From a checkpoint of a small mixture-of-experts model trained on Wikipedia: 4 picks a token, a variant of SOAP for the experts.
Below are experts of layer 3 (counted from 0) of a mixture-of-experts language model. Rows are named router (the router's row for the expert), gate (a neuron's input weights, with its number), up (a neuron's input weights, with its number) and show model dimensions 0-127. Each number is 128 + 24 x the weight over its row's rms, rounded and kept within 0 to 255. Numbers have three digits each.
Before each expert's rows: "comes after" lists some tokens at least twice as common just before its tokens as in all text. This comes from a sample of Wikipedia text that the model never trained on. Tokens count by the router's weight.

# expert 21
comes after: ",", " |", ".", "\n", "-", " ("
router:127172173125089045143130099085135125132133139106138092138122119086096106103098106118144175151120157120109148156125101156100111142132125137103121128148178142161105121127155111145125126131137120130146152139116094109139157132144131158158162131103114162115149153194109155102120110132132150109095116099150121129158114109122116152169122088101150098118146115167095137107188131117142128140123
gate1:166124109158130108115130113106110097178108136101161115140138118113149161137177170131147122136129178101122175161097105126135132131101145123132175151139125097153126145129168053132168107094153107136107108126080158117168114165127140162128155143137129083148150148165162154066107126116082124130117112109135149128124145132079122120124122126131124107139125141138139153115113127133135117140085
up1:133113123088116115145144162111143120132111076172133135130163128157135131149126125179127169146171125111126128188163117127099152094129124138124140149107143095123160112150109116132099115151128135142110101147148115161159119151079121140110138145106067107125140063156118121152137190134095098096095121110127131105163159101107138112156140128147126138158120086102090112121148096159147143115123
gate2:129098132108135151078132087131105157146150124176158071096118145118132128141108123142099155139120100115164116124095103108128106174166152167174163075138133127175142126099101098138125094072102135141136123125132118128163104172103114143144153131129120139113112149140132130141088131146132091115163093122084154133138138086138131144098122101129145118168127096140181128106145122120120135146107
up2:119074125113159147119108126131125169101122110162129178109147116124111111180082166116119116113108130115147158127090118131118128142142137131124142143119077124185122130153127093150140141105121122164134132130146120178085109172152141137109099055175129098143141135111158122129112141134151124158156112119115166120117142115132112162085126098147145120152121142153085144135128136087104115135070
gate3:117140084148106172119139152156139137127138107097128148139119101128132108126114124072139130139130130118115147169121125146172148138137113097102105183160102154146124104123109127148139104163123107127151170084130115112147119099107085170111131110119111153155177118110107101121179095166090164167114153129131080127138169129107110122175113113165127120133091103168092104124113128141128151129103
up3:114157137149132121096115157090157102120095130138112177100115127091126121143154150102089125087133079126121154099135129118123090116168134109119129139112167095130089098103163139139152147103076136171095087142092151134116121138138129094161164142147200136093125125137134122130153144141162102089120101115134136098133152110136126149072161165138114130119175109108125120123106149122144131119134

# expert 168
comes after: " |", ":", ".", ",", ";", " by"
router:127166171126098049136124093088132121135129141107140105140125120078089113111095112109141177150115167115120154146139105164120111149142125141112117123143173148168105125116151110152124134130138119139141150131115093111146153138137118157149163131101116152112148153185111174093115092139133161110095102099146120131152116102127114151161124101114166097109151110167096144100174136111145127143121
gate0:144130154132140146091121145176127149150133108113124161154086149146107122113151139161168138094097121164117102113136160112099175139138133113136136143136131105112133142117141171159087099104079128123116137160152157096143170107129123089119091127126163166145138114096167127121144098128156085101112184154124159131150153126133139116114153108126104093165121143157128152110185130148107101166117
up0:135127123158115137119129106119122120080098153157143115153146126143117175137153122103108143118115092173169090134113100118102162131116172135100130130170148095128098137106141188104153159097089137099132136114135139144191131124170119090095111072135132155115174108115150110142141131123156115107121130127131150094135084147082139099148137150117144164083141152144119136116143116092122133159130
gate1:154133107114169150067109126138145106146127135084133147120161146107157117090118167133126153128101088138143143123147173122108129116181163122169180128150129120147151084133143146117117121123107151120097143123136110110168122142142111134126152118163104100145133100117103112143125121136104088113158092115107169139150121147170135146121102154135064140142132189134134165080134112103159133100121
up1:136166137069110121133166104158161153142118115150131132120167132105144111090157137152118111179116146084063113124147129131109113103140133153096150111121114190106117080131123095144116126115154129115152133119093117087121111122122108115145143144133153133118084164120123107144125134136106111154121121124109118181122154096156114140123087074108124153156097118106106086101139138123178127088141
gate2:179093122098088095116112163121115128112137152141135104136107143159092148177140110124126153148142148113123133121159129146160126117091130137078107103132124128109100144139143141135128114110130108142122154097156178136118124188157130172091141134150097144102110118152158096173106132153157131109136114171086152114141151190130153135136124122140073149134185143140153146139115166109124136145101
up2:089096152146110138128091136150125089101115153168107114120149155113106173089114130082086121114138143152087103140103102121174125127114141166130143147135139128111125108132144123085102114077152100175096133146160134128122116113143086153130097158110110165090103142144149123159116127170131153160116143099143127129124071134118144109147134125131166152160113159105141122106134173100153125162099

# expert 236
comes after: "ac", " cap", " Cap", " cont", " Par", "or"
router:125143149126130100110090110124152113160111128114150084134130107105106122090150099153165170153126176073123146150117106146132099165115127130122137074128160128164114123069140087128135130119151109117141134152074126127151135128163146134138142147103153152120157151152095112127072145156127141111106065115163106172147153133141113136144122111161118126074132099132104121092129104158131134126121
gate0:154158162132146183089115164158160161136188150129100166119132160136094108141118145151118104095085129154119147144106104134160152119131100087141150117129147140131135161083125138116139114106165153162156153110118115157121149119133154117128134177137117137113129143136174118172119157105075134137142168095121136092108143144120155120142112155129142122159102101142129146143136148176115131089088
up0:108131134132156121120116144107149082150148056116158137148161111160144152147144108131133169133117156149069102141143152103128181115127131129125095132139101157150113110067069135107109134128109142109167108137117134097160107132113147122144101123153144198150140107133116102168139154129110138096147126121129145162162131173167136092103127126132103134132084124124105133107123129094160142133122
gate1:136101086158139121105128151098134148067119140144167142148139124134128143145176097151135134077100179158161096118125133132156093135144112110094081125157109126140137156109102100147169085150124107082100152158170132109131143164161133132160101105143084150111136136115103111156129168123163084113132111116142097120133097139131131106112130115092112149145129109144158149131088145143113139110111
up1:124141141103144121110107146136120103133182119103133124140141090132130135098076135109123079121096142169120183138154116112110159088091077134134130117098131129129125086128127177133097142122126099147140118101160105152095093124141134111125111136157119094128103124125132166136107120150127111111162164125151123145136144190177139113140127082084128156088151171110153155150175102109123126121131
gate2:110115112100163108090107086105162098141181164138118132118096076126148168136161128138131127116125154115124143105125147169148148108143140147141160130090121122113090131146089147157123112089163139103150083161137100127135127144129132146128153137077156152132144151108127074175092190111105127136113105130158156154111146136150118118129107143179134116125104131117137103145149096164163125125134
up2:156122141097132151120081102096151120161120142157145100100105125091152150148163140133168145080118142166112139148139159153146151137114124152122133131105151108177155160112155114155164163088147136096163131144163136127109142146123125092151160103102115180093134136115119122146103102152133134121129132185151134139126103098099106130091172114134090143117105113141145105174139112153159169118107